Experts of a small language model: vocabulary 4096.
Below are experts of layer 5 (counted from 0) of a mixture-of-experts language model. Rows are named router (the router's row for the expert), gate (a neuron's input weights, with its number), up (a neuron's input weights, with its number), down (a neuron's output weights, with its number) and show model dimensions 0-127. Each number is 200 + 30 x the weight over its row's rms, rounded and kept within 0 to 999.
After each expert's rows: a language model's description of what the expert responds to. This comes from a sample of Wikipedia text that the model never trained on.

# expert 6
router,121,313,204,203,224,161,205,248,180,193,206,180,275,218,170,194,245,177,152,201,198,210,181,209,136,186,170,179,175,193,229,232,144,210,175,187,176,173,202,233,212,231,206,178,206,234,193,181,208,122,171,221,177,234,184,188,200,195,229,197,180,133,185,221,199,192,198,172,283,255,201,212,211,235,178,231,189,161,187,200,186,181,217,210,232,147,210,165,199,177,279,211,188,189,169,183,177,235,177,213,185,221,187,202,212,208,199,201,219,192,213,194,178,179,222,215,231,190,213,200,197,256,205,192,191,214,248,246
gate2,198,190,185,196,211,238,174,169,197,274,156,171,168,177,195,234,218,215,177,188,166,167,225,190,205,196,165,170,229,181,189,198,222,208,200,247,217,202,205,234,201,190,166,218,217,210,242,243,209,232,182,198,202,162,212,200,218,196,163,225,272,225,216,265,188,186,145,155,177,155,229,249,249,184,181,206,223,214,230,226,240,196,204,194,195,192,196,252,174,188,185,210,173,204,200,173,174,155,158,193,249,139,211,165,194,136,259,166,229,219,200,236,239,201,185,153,188,266,157,141,172,221,176,172,159,149,200,214
up2,232,192,194,214,193,244,187,188,198,279,170,191,158,193,228,222,179,261,194,173,171,184,262,176,224,241,157,183,232,205,202,186,237,193,216,246,202,200,221,193,170,166,169,220,233,198,224,228,205,265,186,221,246,160,210,220,198,186,155,209,254,224,213,247,192,186,156,137,168,174,195,226,228,178,164,218,188,234,219,207,233,205,214,194,214,214,194,250,163,218,189,210,169,199,211,167,171,165,156,179,234,135,230,180,185,149,249,177,217,192,195,209,224,226,170,163,207,262,173,137,148,200,146,187,185,171,187,203
down2,182,251,227,206,217,150,217,184,240,232,181,170,132,125,144,227,211,178,165,195,176,231,237,219,182,191,159,151,231,177,197,214,238,196,176,213,201,227,158,155,221,195,191,202,195,167,266,187,223,203,163,227,247,184,174,144,251,211,221,211,205,176,213,271,180,139,261,188,167,179,234,189,226,214,188,249,159,199,236,183,207,188,177,188,236,203,218,236,245,189,223,207,206,190,206,259,192,133,177,203,180,185,241,195,171,182,201,234,223,180,234,183,191,239,202,162,183,172,178,225,170,178,209,226,193,216,211,213
Description: Table cell separators

# expert 23
router,151,256,226,199,230,164,186,254,188,178,218,190,271,217,180,194,260,180,137,187,209,188,138,204,147,206,209,171,168,214,202,216,177,180,178,185,184,192,196,250,196,234,208,200,211,213,197,170,196,125,184,215,165,214,212,183,203,187,235,220,206,62,171,225,198,228,175,165,257,262,185,204,212,191,174,240,148,149,157,217,180,217,221,187,206,154,230,186,183,174,240,194,195,220,166,181,195,247,181,234,183,198,223,205,210,195,197,198,216,207,213,187,197,199,208,246,217,210,206,206,205,248,183,177,200,237,216,222
gate3,172,225,222,205,228,199,231,234,185,167,227,212,240,180,180,179,244,215,173,240,201,179,244,225,211,218,181,236,175,186,234,223,166,173,167,126,189,173,199,245,215,224,194,140,166,204,172,197,189,137,180,161,204,211,193,170,217,211,225,213,259,204,178,253,182,213,191,134,217,239,198,192,200,244,172,263,167,163,153,229,202,180,220,210,205,182,253,175,221,175,237,225,157,198,178,173,133,223,185,198,202,163,208,166,231,207,143,248,213,196,193,182,173,206,185,193,219,275,232,200,187,249,163,181,197,182,216,252
up3,196,198,208,187,193,241,183,223,221,249,199,172,163,218,147,239,144,236,237,181,177,226,153,157,220,134,202,170,170,208,166,191,199,196,194,238,240,262,196,173,137,164,186,222,257,194,241,201,175,251,237,237,182,211,195,198,155,212,175,164,197,205,202,155,237,169,202,238,210,188,225,208,178,168,205,142,261,222,200,181,180,203,202,243,233,201,154,206,191,229,178,186,229,243,218,208,231,190,165,164,199,236,144,257,189,150,237,153,182,191,213,203,189,190,229,206,181,181,244,184,192,173,222,225,251,173,183,190
down3,165,216,186,219,203,188,205,224,195,197,184,158,214,179,167,189,215,152,224,161,222,178,186,255,160,205,165,255,217,234,195,209,114,194,197,168,235,197,218,254,178,267,216,230,213,231,254,182,213,169,158,195,258,241,209,190,208,177,210,181,174,162,177,205,228,149,205,184,193,210,135,203,193,168,247,269,187,162,164,165,194,171,191,205,196,210,171,245,259,172,208,181,169,177,205,191,185,252,171,228,213,224,203,239,224,215,186,202,226,238,183,212,240,194,172,123,194,148,161,177,195,216,192,223,218,239,213,195
Description: Lowercase word-initial pieces

# expert 62
router,144,258,199,192,256,154,189,228,178,202,209,181,251,201,169,205,243,200,162,190,192,202,156,202,150,194,146,181,204,224,228,247,156,193,172,173,188,169,200,256,200,256,229,159,205,226,211,190,188,111,170,208,148,236,201,214,214,220,235,189,202,132,199,214,165,178,166,183,288,252,209,180,198,199,200,229,166,165,211,221,178,215,211,195,236,157,195,172,205,183,252,236,169,173,186,162,192,220,170,222,210,216,188,202,229,227,214,169,223,197,246,198,198,162,215,232,224,194,239,191,187,221,206,197,201,226,241,253
gate2,182,194,220,230,225,208,209,170,221,197,214,216,203,199,284,219,168,211,210,208,124,182,180,164,236,224,136,192,175,234,143,168,216,208,209,191,229,214,171,207,219,221,131,207,219,177,201,202,188,204,157,195,184,181,208,175,170,215,198,173,185,222,224,162,139,278,156,188,186,187,216,224,184,194,191,177,176,203,192,168,225,176,200,216,247,196,200,205,196,175,218,264,221,202,208,195,192,179,229,180,204,249,189,202,233,240,209,194,251,201,212,240,241,188,124,199,197,229,152,139,267,208,136,236,188,236,166,156
up2,216,186,191,229,213,227,175,166,212,189,216,231,203,216,288,211,171,223,204,194,164,186,176,139,243,256,146,170,196,228,114,166,217,195,219,183,226,224,165,208,223,204,176,175,215,154,217,231,202,221,174,206,193,186,228,156,183,233,210,162,204,220,243,153,144,251,172,203,174,180,212,224,196,198,185,201,172,212,201,195,250,212,203,188,236,193,175,207,197,172,221,249,233,213,204,185,172,172,252,190,221,247,173,195,248,257,218,174,249,184,176,234,242,175,152,180,186,228,160,170,229,185,163,224,189,254,179,149
down2,173,193,161,160,224,218,202,172,183,255,195,201,176,187,236,162,239,243,202,178,186,206,194,209,178,161,195,222,137,216,162,214,230,219,212,250,167,196,192,180,202,186,200,229,235,201,205,190,191,218,168,216,207,261,188,181,252,178,183,177,165,208,233,241,212,170,181,144,214,246,275,269,178,183,235,224,199,200,229,161,160,201,223,209,161,207,221,194,166,184,269,189,216,155,249,271,185,241,159,243,186,179,220,149,207,197,242,204,227,216,198,167,186,153,175,210,153,210,150,182,233,182,222,203,170,183,164,209
Description: Scholarly word pieces

# expert 48
router,116,275,210,199,228,161,199,237,177,198,199,175,283,215,176,186,249,176,145,216,196,217,178,225,127,183,159,194,171,192,229,236,150,205,168,196,193,170,189,249,210,215,208,180,205,237,190,184,189,130,164,221,170,226,200,184,202,202,226,204,185,119,188,228,187,194,199,184,276,253,199,204,199,240,186,216,164,153,201,206,179,169,223,206,229,160,203,167,195,179,289,213,194,194,165,181,176,230,181,208,182,219,185,211,209,213,190,186,213,197,213,200,166,177,222,220,228,195,218,190,198,253,202,187,190,213,246,240
gate1,171,218,231,224,243,138,221,226,172,243,167,198,191,232,217,202,219,213,154,202,255,213,142,186,207,192,202,147,235,234,184,178,182,180,210,191,183,180,201,216,223,207,211,247,208,154,158,164,252,187,141,199,249,216,175,213,241,209,251,230,150,164,161,187,260,182,165,203,221,257,192,205,243,190,185,172,200,184,147,154,189,153,203,203,232,168,166,190,221,205,213,248,193,204,166,191,189,180,204,187,194,267,198,167,214,217,160,193,250,194,226,211,159,248,205,209,217,179,201,255,193,211,252,214,232,200,263,191
up1,243,237,244,218,162,218,196,164,185,232,189,195,204,171,250,246,179,173,155,275,228,180,163,215,210,156,217,192,197,191,198,191,217,218,208,211,193,206,207,162,216,166,212,206,179,179,130,192,224,254,200,168,162,200,197,264,127,224,192,216,207,205,180,231,184,202,201,236,182,165,220,208,215,213,200,180,211,254,187,145,197,199,268,214,162,160,179,178,253,234,204,147,170,189,209,227,203,221,225,227,166,175,205,151,163,194,177,185,206,170,191,259,195,254,187,156,259,203,186,191,207,174,229,213,258,177,252,211
down1,176,186,137,177,244,188,246,174,233,199,202,193,188,213,236,257,209,226,183,235,183,212,95,180,235,170,132,185,204,233,194,201,181,195,187,193,208,223,136,225,224,184,168,220,169,208,201,197,190,223,219,180,226,211,170,218,164,169,219,199,170,182,218,176,169,248,160,136,200,207,185,214,171,178,202,166,174,187,242,193,195,221,223,179,286,202,207,229,201,190,272,200,195,203,245,192,194,190,216,214,203,213,147,212,201,237,216,234,211,132,212,200,275,195,167,178,166,172,180,248,195,181,211,198,207,149,224,227
Description: Sentence-start pronouns, name initials

# expert 7
router,124,286,216,190,220,158,200,245,178,192,211,197,275,223,159,181,264,163,169,199,199,206,184,222,129,198,170,194,170,189,211,235,147,189,162,197,180,159,182,236,235,209,212,195,205,243,179,176,194,130,169,233,171,234,190,201,198,218,208,194,193,128,178,221,216,191,183,177,273,269,207,225,198,240,170,218,191,162,200,215,171,193,224,212,215,154,203,157,203,189,283,198,194,190,172,205,176,224,177,202,167,207,190,221,204,210,193,181,200,187,222,210,167,184,222,205,228,192,227,209,200,248,200,190,178,222,232,245
gate4,198,235,200,207,242,230,188,251,146,156,233,229,249,209,188,201,200,227,230,214,215,166,194,175,210,211,158,219,221,204,261,240,169,156,131,209,236,191,217,233,193,177,165,180,195,157,201,150,196,157,213,233,189,190,189,154,212,215,236,185,204,186,163,237,222,174,236,205,242,247,189,224,157,241,141,231,184,165,157,209,217,215,191,208,204,227,242,174,166,219,253,224,234,172,135,141,155,217,185,188,235,175,204,200,259,195,189,220,187,185,244,205,187,196,234,244,168,238,191,170,212,205,182,231,203,239,165,173
up4,147,219,197,240,174,148,218,158,196,190,148,163,179,202,172,279,174,170,199,155,192,183,207,215,205,206,212,232,247,192,212,162,215,237,222,165,242,182,161,213,212,175,189,219,235,214,204,162,161,154,181,203,257,226,211,182,216,223,213,215,228,191,255,154,245,233,209,153,153,164,188,230,225,232,194,201,195,249,207,186,220,239,222,232,177,198,154,170,215,139,229,150,176,229,202,196,205,207,173,193,183,155,218,223,219,165,250,238,188,165,203,253,178,243,214,164,239,249,186,224,233,169,216,173,221,197,213,166
down4,166,201,189,212,175,242,201,164,206,239,153,220,183,232,224,238,218,258,186,232,132,194,186,223,239,226,191,205,184,207,221,190,237,230,193,154,183,209,210,210,193,259,165,196,205,149,214,161,166,215,212,238,170,234,223,146,177,199,225,229,138,169,195,179,227,214,206,204,268,211,161,224,183,177,215,215,190,156,159,242,175,200,186,215,199,223,161,225,216,251,187,169,175,155,217,183,168,237,201,232,266,127,211,122,207,196,202,255,208,208,196,196,168,239,190,215,191,225,194,172,210,154,228,213,176,208,161,233
Description: Name-final syllables

# expert 35
router,101,243,199,197,195,129,197,238,187,191,205,159,253,204,173,182,237,159,174,217,211,168,210,238,138,194,143,186,176,218,237,222,179,190,169,183,188,179,232,228,216,231,210,169,201,229,226,183,220,150,171,227,176,207,197,192,189,207,222,179,174,143,171,203,187,205,205,174,291,250,226,220,200,217,180,244,139,163,175,220,186,169,240,188,205,158,207,168,169,183,241,187,202,224,170,179,194,217,187,185,203,227,157,241,210,237,206,202,226,209,189,203,193,189,191,223,218,188,236,180,190,263,203,191,169,223,241,273
gate0,192,215,249,263,225,178,216,199,209,220,144,220,259,200,234,186,197,188,197,196,223,177,182,176,220,195,196,168,238,162,208,219,152,206,205,155,226,189,194,245,203,180,248,258,205,183,179,202,156,192,150,188,209,259,193,193,242,183,212,151,202,192,187,232,183,160,211,214,197,177,146,230,124,199,177,268,170,150,230,164,230,232,230,217,268,142,175,156,172,134,231,176,200,162,192,136,178,198,190,197,189,251,207,229,216,192,212,173,235,227,214,227,205,188,184,208,224,220,226,196,238,189,202,189,198,234,221,176
up0,185,181,142,156,160,213,199,207,179,180,239,209,198,166,180,232,204,192,189,172,184,231,200,194,178,199,196,249,163,245,257,235,231,148,187,238,174,188,205,144,180,209,123,147,190,225,209,211,197,198,251,239,190,151,203,214,175,234,190,227,190,209,227,192,223,188,198,220,217,215,259,166,282,170,219,187,191,251,212,202,198,145,187,142,150,243,191,213,247,259,200,235,206,227,228,231,268,200,206,189,197,191,155,192,167,186,180,202,177,150,198,175,180,207,238,211,153,172,178,182,168,220,224,220,185,171,218,191
down0,191,223,196,196,218,168,222,247,237,177,153,213,238,140,206,232,230,213,138,185,152,151,204,181,230,219,205,155,220,212,239,195,210,159,237,168,219,156,213,215,202,223,221,160,190,256,164,247,244,204,207,188,250,217,206,198,165,150,205,221,168,169,247,228,205,174,221,206,138,158,209,215,181,231,152,202,246,154,254,241,146,206,212,218,199,214,225,208,182,223,239,172,211,153,176,217,189,167,142,233,206,194,185,152,192,212,168,224,205,227,225,213,169,143,208,231,187,206,187,219,225,227,164,236,182,171,235,205
Description: Sentence-initial word starts

# expert 51
router,126,317,211,195,227,149,192,235,189,210,208,182,280,220,174,188,250,177,149,206,207,217,186,229,122,187,157,179,191,202,224,241,157,209,162,185,194,182,196,241,221,216,217,183,202,219,200,184,213,125,178,204,170,215,207,194,206,197,215,213,181,139,179,237,196,199,195,187,263,255,192,210,207,245,181,227,190,160,194,218,179,180,201,189,240,155,194,162,201,181,284,206,180,189,174,171,168,230,192,210,184,218,196,212,196,208,192,188,207,192,221,214,173,176,229,209,224,186,219,192,188,250,202,168,189,212,241,251
gate1,170,189,207,203,241,213,229,179,197,220,235,198,195,255,162,193,228,173,173,211,243,187,252,220,187,199,145,224,231,211,202,181,180,158,185,180,180,196,164,175,157,207,221,273,201,210,162,164,210,187,129,289,185,209,211,187,205,214,163,202,222,197,185,182,190,243,164,227,224,256,174,187,215,235,235,215,177,189,174,197,195,185,282,257,213,185,197,149,244,220,202,180,200,208,194,170,141,242,198,239,227,175,143,226,248,212,199,208,202,198,198,139,186,245,261,182,162,194,201,180,187,221,206,169,227,209,175,223
up1,183,169,151,221,158,167,206,193,264,177,214,216,201,215,200,204,186,226,232,242,194,175,206,217,211,236,156,196,158,233,211,171,164,207,187,192,165,216,204,191,221,209,211,217,190,118,182,208,198,210,176,266,198,229,182,218,191,181,183,223,176,211,200,239,222,205,121,218,202,207,194,188,206,221,260,207,199,228,199,232,164,269,241,203,168,234,164,266,218,234,203,161,160,203,220,270,180,250,185,211,186,149,165,162,180,194,174,210,244,229,216,191,190,242,209,183,216,174,223,141,146,245,221,222,169,246,202,237
down1,197,214,220,170,170,209,193,171,160,226,229,211,221,195,189,187,165,243,205,221,186,177,218,244,186,182,195,214,250,196,202,240,219,185,154,165,236,220,201,167,169,226,184,151,212,150,232,261,196,244,181,261,168,191,174,208,174,222,261,245,167,178,202,190,155,187,192,195,169,175,180,148,206,177,255,217,188,175,194,226,228,223,147,108,186,185,153,165,195,190,193,209,193,187,201,148,218,224,143,192,233,236,165,202,236,225,188,223,275,234,192,162,179,204,212,225,247,205,204,211,172,233,200,239,232,206,244,174
Description: Piece completing a proper noun

# expert 38
router,117,302,211,207,223,160,190,247,178,198,206,191,271,211,173,193,259,173,162,202,209,212,172,225,122,182,177,187,191,193,234,237,152,205,171,202,181,190,199,233,217,229,210,178,210,232,203,181,199,137,171,207,166,231,195,186,202,203,212,192,187,118,184,230,189,194,191,174,265,258,205,212,207,242,178,229,176,160,197,203,176,177,208,209,228,162,207,166,195,185,279,208,186,203,165,178,170,235,175,200,173,202,185,212,204,204,201,188,206,193,220,188,169,193,232,221,233,182,226,188,197,261,192,185,181,209,248,257
gate0,182,237,214,217,207,232,149,277,216,168,184,213,258,179,201,224,203,164,178,180,258,169,227,248,214,208,201,174,237,154,223,231,195,159,210,193,208,241,199,167,206,251,196,220,228,200,201,153,163,188,188,236,247,252,193,218,161,220,197,226,192,170,223,224,189,202,190,214,216,228,214,202,227,223,239,250,163,143,215,183,172,179,209,181,207,148,188,185,186,255,182,204,167,253,219,232,219,216,216,257,198,171,208,236,219,241,222,176,210,197,261,166,165,185,231,252,191,243,181,162,204,176,233,223,262,194,144,206
up0,201,182,208,203,186,180,163,188,167,168,207,182,216,199,189,188,234,175,215,176,242,155,187,169,189,237,226,212,235,181,166,221,212,235,187,213,266,225,177,193,236,201,219,231,188,224,188,203,184,162,211,202,200,260,216,223,197,239,147,175,220,158,228,233,252,252,200,251,187,147,226,223,205,167,184,149,232,195,210,238,245,189,144,257,172,205,173,205,192,177,172,179,244,194,226,146,186,208,167,259,230,188,160,228,162,173,209,195,211,234,213,201,137,135,204,170,210,231,158,130,178,244,182,186,186,191,191,250
down0,189,222,212,213,143,121,252,217,210,217,242,214,244,184,211,155,203,209,210,240,216,180,186,190,208,155,200,191,202,187,185,156,208,218,219,235,145,191,264,179,174,228,242,229,163,217,144,149,190,212,197,230,182,218,239,217,219,197,206,186,143,215,197,217,254,201,188,179,207,205,161,224,228,210,216,179,234,232,212,240,274,187,180,271,187,195,195,178,233,192,166,164,141,184,178,201,203,167,243,216,236,174,169,171,182,162,248,164,211,197,193,190,210,197,171,236,196,236,151,171,190,214,239,168,126,213,192,191
Description: The after prepositions, table numbers

# expert 15
router,109,260,200,197,219,135,209,243,183,213,182,198,296,199,181,201,234,183,152,202,187,204,149,226,158,158,201,196,166,220,200,242,155,200,173,203,163,198,187,220,228,199,221,188,184,216,197,174,227,171,181,228,202,209,220,199,206,207,219,167,175,125,146,223,206,216,206,176,269,226,177,234,225,244,206,255,191,158,229,191,185,168,196,173,208,186,207,155,211,168,236,209,178,218,207,161,155,229,168,195,187,209,181,216,211,202,207,170,193,197,218,207,181,184,247,183,245,180,218,197,215,288,208,173,177,215,235,250
gate0,204,228,174,189,265,204,212,232,219,234,251,232,197,221,228,212,209,252,238,196,158,168,176,237,166,199,190,216,208,150,265,210,149,239,219,190,179,239,175,240,176,230,210,222,159,218,176,266,201,197,206,156,186,176,238,169,228,199,265,229,138,215,192,204,192,185,164,210,220,196,219,195,223,199,211,195,235,175,221,216,205,237,183,226,188,111,272,188,180,166,216,185,240,196,187,192,180,142,192,193,199,192,214,234,238,191,186,136,214,149,228,208,173,189,180,205,229,210,163,188,209,267,166,192,168,188,205,174
up0,197,178,185,161,199,211,184,154,245,224,216,199,178,239,257,237,251,198,193,151,179,261,151,154,187,201,171,172,232,202,198,221,193,252,247,237,92,197,232,223,190,232,153,239,214,243,221,197,236,206,246,229,216,197,228,191,222,219,182,252,174,179,190,167,241,140,185,200,196,186,199,186,208,195,185,134,220,208,205,228,200,184,160,182,183,154,188,231,188,158,178,165,172,218,195,174,227,194,228,207,217,218,219,158,189,154,249,221,195,162,152,248,204,181,193,156,230,172,202,192,206,199,162,193,216,178,174,196
down0,206,219,194,203,205,185,203,200,165,122,188,218,144,229,152,215,131,207,163,222,215,188,218,177,210,172,212,214,244,206,244,178,249,204,224,240,240,190,216,255,201,169,184,157,151,169,210,193,144,217,211,249,170,167,259,222,198,233,237,232,192,213,203,192,228,193,198,197,227,182,195,205,193,234,185,173,233,262,170,230,218,221,181,181,171,204,203,158,221,193,197,208,261,255,136,219,196,239,218,105,200,176,169,186,197,197,244,195,175,258,176,183,167,217,182,173,160,218,202,170,201,206,182,226,231,163,194,203
Description: Numbers in tables and stats

# expert 4
router,119,304,210,197,220,162,198,240,172,197,200,182,283,206,171,182,258,166,163,211,205,215,175,219,127,181,171,186,183,196,233,237,153,210,162,192,184,176,197,246,220,223,212,178,203,235,190,185,203,127,169,218,172,228,199,191,201,204,221,206,185,119,185,229,193,192,198,176,259,252,206,207,203,235,180,224,177,157,198,206,181,179,214,202,227,149,206,167,203,177,287,209,194,198,174,188,178,234,182,209,181,212,191,215,205,208,196,187,207,200,208,193,164,182,226,222,228,196,221,193,194,254,203,181,192,222,246,251
gate0,166,228,207,185,229,225,155,185,200,157,184,216,158,194,181,181,200,198,174,174,220,193,219,210,175,200,174,247,207,185,232,252,192,205,198,177,218,165,204,199,190,212,233,191,177,217,236,187,166,159,197,272,208,167,193,261,193,227,211,187,165,162,142,200,203,204,277,159,237,220,121,183,222,190,166,206,188,196,216,237,158,167,205,212,175,185,208,239,319,194,216,177,186,202,256,190,221,230,175,218,173,220,226,203,153,187,219,219,147,175,219,171,145,201,201,184,241,197,184,170,217,207,185,226,193,229,212,270
up0,251,190,144,276,173,174,184,238,183,192,202,210,199,165,203,164,204,196,179,211,151,225,182,185,152,174,245,204,165,231,213,171,205,182,200,173,213,237,192,244,199,195,201,177,204,138,165,246,257,207,187,159,224,188,163,213,268,183,155,184,234,237,242,216,203,177,157,176,194,179,229,191,209,156,224,195,225,251,163,181,193,191,195,197,208,163,229,181,114,199,201,269,207,201,192,219,193,173,193,188,222,191,183,156,243,210,168,221,259,247,259,200,206,200,217,227,151,176,214,200,225,195,219,189,208,210,190,136
down0,168,211,199,239,173,167,194,250,240,161,194,195,225,221,172,217,189,173,258,130,243,188,156,221,216,184,215,240,228,250,169,227,208,173,206,150,222,216,188,159,192,242,182,181,181,179,179,212,181,209,157,261,209,160,142,186,159,188,207,179,210,191,218,135,189,213,195,145,227,226,209,213,198,179,202,227,174,234,119,187,189,231,238,200,212,194,251,207,222,164,198,187,238,198,143,218,236,268,206,188,199,123,179,211,237,202,222,232,226,233,175,179,170,204,231,244,234,218,199,216,198,177,173,222,221,188,201,232
Description: Table cell starts

# expert 3
router,117,239,198,215,231,122,192,255,195,208,208,185,230,205,182,196,233,175,168,228,195,193,168,223,170,205,127,204,174,182,198,280,129,222,187,201,192,177,232,240,230,216,235,177,201,230,201,211,201,169,175,180,157,243,223,192,172,220,231,168,161,109,163,199,200,189,189,180,253,244,224,202,193,221,182,238,194,170,207,184,179,190,251,216,189,169,174,155,215,169,227,202,216,197,190,177,153,233,211,205,209,196,180,236,220,187,215,197,186,192,202,175,169,165,229,235,240,209,201,187,196,263,221,201,214,207,262,237
gate0,194,214,178,173,178,198,172,198,242,206,202,159,215,203,127,215,188,221,169,237,190,247,199,194,175,139,168,182,217,228,197,211,202,158,178,207,115,232,198,226,205,176,216,184,200,213,194,176,229,217,207,199,184,253,183,230,253,167,252,204,163,175,247,194,227,194,220,140,206,145,207,194,211,209,238,220,219,159,207,227,261,178,203,209,176,154,250,223,172,223,216,193,176,177,149,185,194,144,208,189,178,207,183,209,233,178,172,188,215,262,243,194,226,169,224,255,199,188,262,192,226,241,222,273,166,155,188,198
up0,211,199,220,215,227,167,227,220,165,166,231,230,229,239,238,158,217,142,211,150,240,188,214,233,179,230,227,239,186,221,229,187,196,253,167,167,256,156,178,212,201,215,206,225,206,207,222,185,204,168,175,191,226,139,256,180,170,253,175,181,270,205,159,204,224,170,168,224,207,226,182,238,178,204,147,167,182,170,186,178,169,236,211,188,241,198,150,170,243,157,192,205,233,223,196,204,188,269,184,200,222,185,235,192,158,234,226,194,171,167,158,209,167,219,199,156,226,202,160,224,190,155,181,142,202,242,219,205
down0,198,216,242,232,278,237,182,215,207,162,168,198,142,190,214,192,162,204,194,206,138,163,215,266,210,225,225,202,257,214,191,204,178,215,192,201,194,196,199,263,156,192,210,202,123,220,231,229,228,176,223,207,199,274,240,169,219,189,191,215,229,204,177,236,199,205,219,221,197,191,176,193,198,164,181,180,195,261,199,212,202,215,172,172,207,169,187,183,209,165,131,226,157,151,207,248,233,196,179,190,192,189,194,196,200,239,138,196,159,199,196,229,179,204,189,262,189,239,162,182,134,169,236,182,217,181,248,160
Description: Ordinal suffixes, mid-word pieces

# expert 37
router,160,299,207,184,245,161,193,249,196,180,205,182,245,194,152,182,221,183,144,186,188,224,180,200,174,174,174,153,163,219,226,244,151,197,184,176,182,179,230,259,185,211,196,188,224,235,190,176,195,150,163,208,170,216,193,195,202,188,235,178,194,163,211,194,204,212,185,188,287,235,205,237,167,260,166,199,191,167,168,213,181,158,187,209,257,134,223,153,201,158,235,234,192,197,200,168,200,252,186,211,164,207,197,183,224,237,201,188,199,187,243,212,213,208,240,183,230,192,227,182,208,249,203,206,198,188,217,274
gate0,156,208,170,202,195,127,160,208,176,204,176,159,222,188,251,157,207,172,228,214,169,225,224,230,166,203,195,244,183,171,212,191,160,142,150,162,197,171,196,242,189,256,217,191,205,259,174,222,193,166,216,205,177,197,214,176,201,221,234,228,172,188,144,202,183,151,206,153,229,188,196,236,237,219,178,219,185,131,188,254,207,254,250,200,220,185,220,160,137,236,205,236,181,178,150,213,171,190,193,199,195,209,168,186,228,239,189,244,196,227,141,203,203,192,227,184,214,193,230,216,183,256,235,226,172,185,242,236
up0,230,191,233,161,237,253,172,198,255,174,239,249,183,211,118,199,234,223,207,211,213,157,249,217,233,198,209,184,224,237,188,207,214,253,222,191,178,239,198,189,189,204,219,238,189,207,233,200,156,228,226,218,135,188,221,225,181,164,203,175,195,219,190,188,266,229,207,247,188,205,185,175,154,189,203,200,250,250,146,157,218,182,149,231,165,227,165,219,190,187,170,161,232,195,233,188,275,269,231,189,156,188,210,190,192,129,209,217,212,204,193,227,184,227,191,184,203,162,199,195,181,152,213,182,196,186,177,231
down0,194,136,181,184,216,184,226,180,143,209,229,136,174,198,182,194,168,229,238,172,186,164,178,231,195,252,202,212,231,230,200,255,156,194,189,232,259,233,172,225,179,231,231,223,217,159,209,256,179,217,226,251,216,190,212,196,239,174,191,163,226,196,168,156,176,223,218,164,185,141,252,174,225,192,183,172,209,217,197,221,210,181,212,166,238,254,190,203,207,166,166,158,174,248,191,236,166,202,167,199,207,194,208,239,173,165,139,184,217,206,209,248,195,229,219,268,234,216,232,235,216,180,223,184,224,145,202,236
Description: Articles after prepositions

# expert 17
router,126,280,219,216,231,161,197,242,185,208,196,177,280,202,189,187,260,178,158,220,213,210,188,224,135,185,159,197,189,194,231,239,144,191,157,210,184,184,201,245,219,205,202,170,205,227,187,169,216,134,152,201,181,239,204,189,208,201,228,206,201,121,171,237,200,202,191,165,263,254,193,219,193,243,163,213,174,167,202,207,171,172,223,192,218,148,213,158,204,183,264,213,199,191,194,171,191,251,168,215,174,201,200,213,202,195,191,192,217,205,234,193,166,194,213,234,230,193,225,188,202,274,205,178,181,221,227,230
gate2,200,206,208,264,197,210,163,180,176,162,151,170,211,163,196,198,201,250,219,222,198,226,271,203,211,191,163,222,206,199,168,178,222,234,154,237,179,217,179,136,242,170,211,173,218,165,233,230,179,205,174,196,224,194,257,186,194,171,215,227,245,194,270,174,274,217,214,202,169,203,208,188,157,236,240,236,227,215,204,168,168,170,215,201,153,240,239,162,182,206,166,193,172,283,163,178,240,155,233,194,230,199,199,166,198,202,193,179,207,247,213,183,194,229,158,165,207,265,189,197,200,208,215,194,144,180,178,195
up2,217,199,207,151,174,212,227,216,268,242,242,225,188,230,183,220,189,162,189,195,162,157,146,208,204,219,224,151,215,186,219,230,194,170,240,197,219,201,204,250,128,227,155,218,178,210,163,150,210,168,232,159,181,198,176,230,200,222,191,209,178,210,129,233,139,223,168,205,214,198,223,215,223,192,164,174,178,203,238,234,189,210,198,219,245,168,159,260,216,205,205,189,231,136,250,235,148,221,160,189,208,174,217,208,177,227,179,220,210,151,212,179,181,159,216,231,207,127,200,159,208,224,213,204,252,223,189,198
down2,220,185,218,205,198,244,210,207,180,136,178,256,219,183,248,228,215,188,234,196,212,257,196,146,233,202,222,232,177,162,219,213,180,241,215,189,183,208,267,224,185,214,188,195,188,207,196,177,273,193,232,171,217,212,190,210,245,216,211,229,249,195,188,185,153,144,184,228,169,204,176,226,286,172,179,188,241,226,209,183,181,127,170,184,197,187,175,193,174,200,199,226,180,162,161,239,183,176,167,155,240,234,194,218,196,151,229,192,217,178,247,128,241,193,160,149,214,171,189,146,200,219,190,179,187,207,209,177
Description: Capital initial letters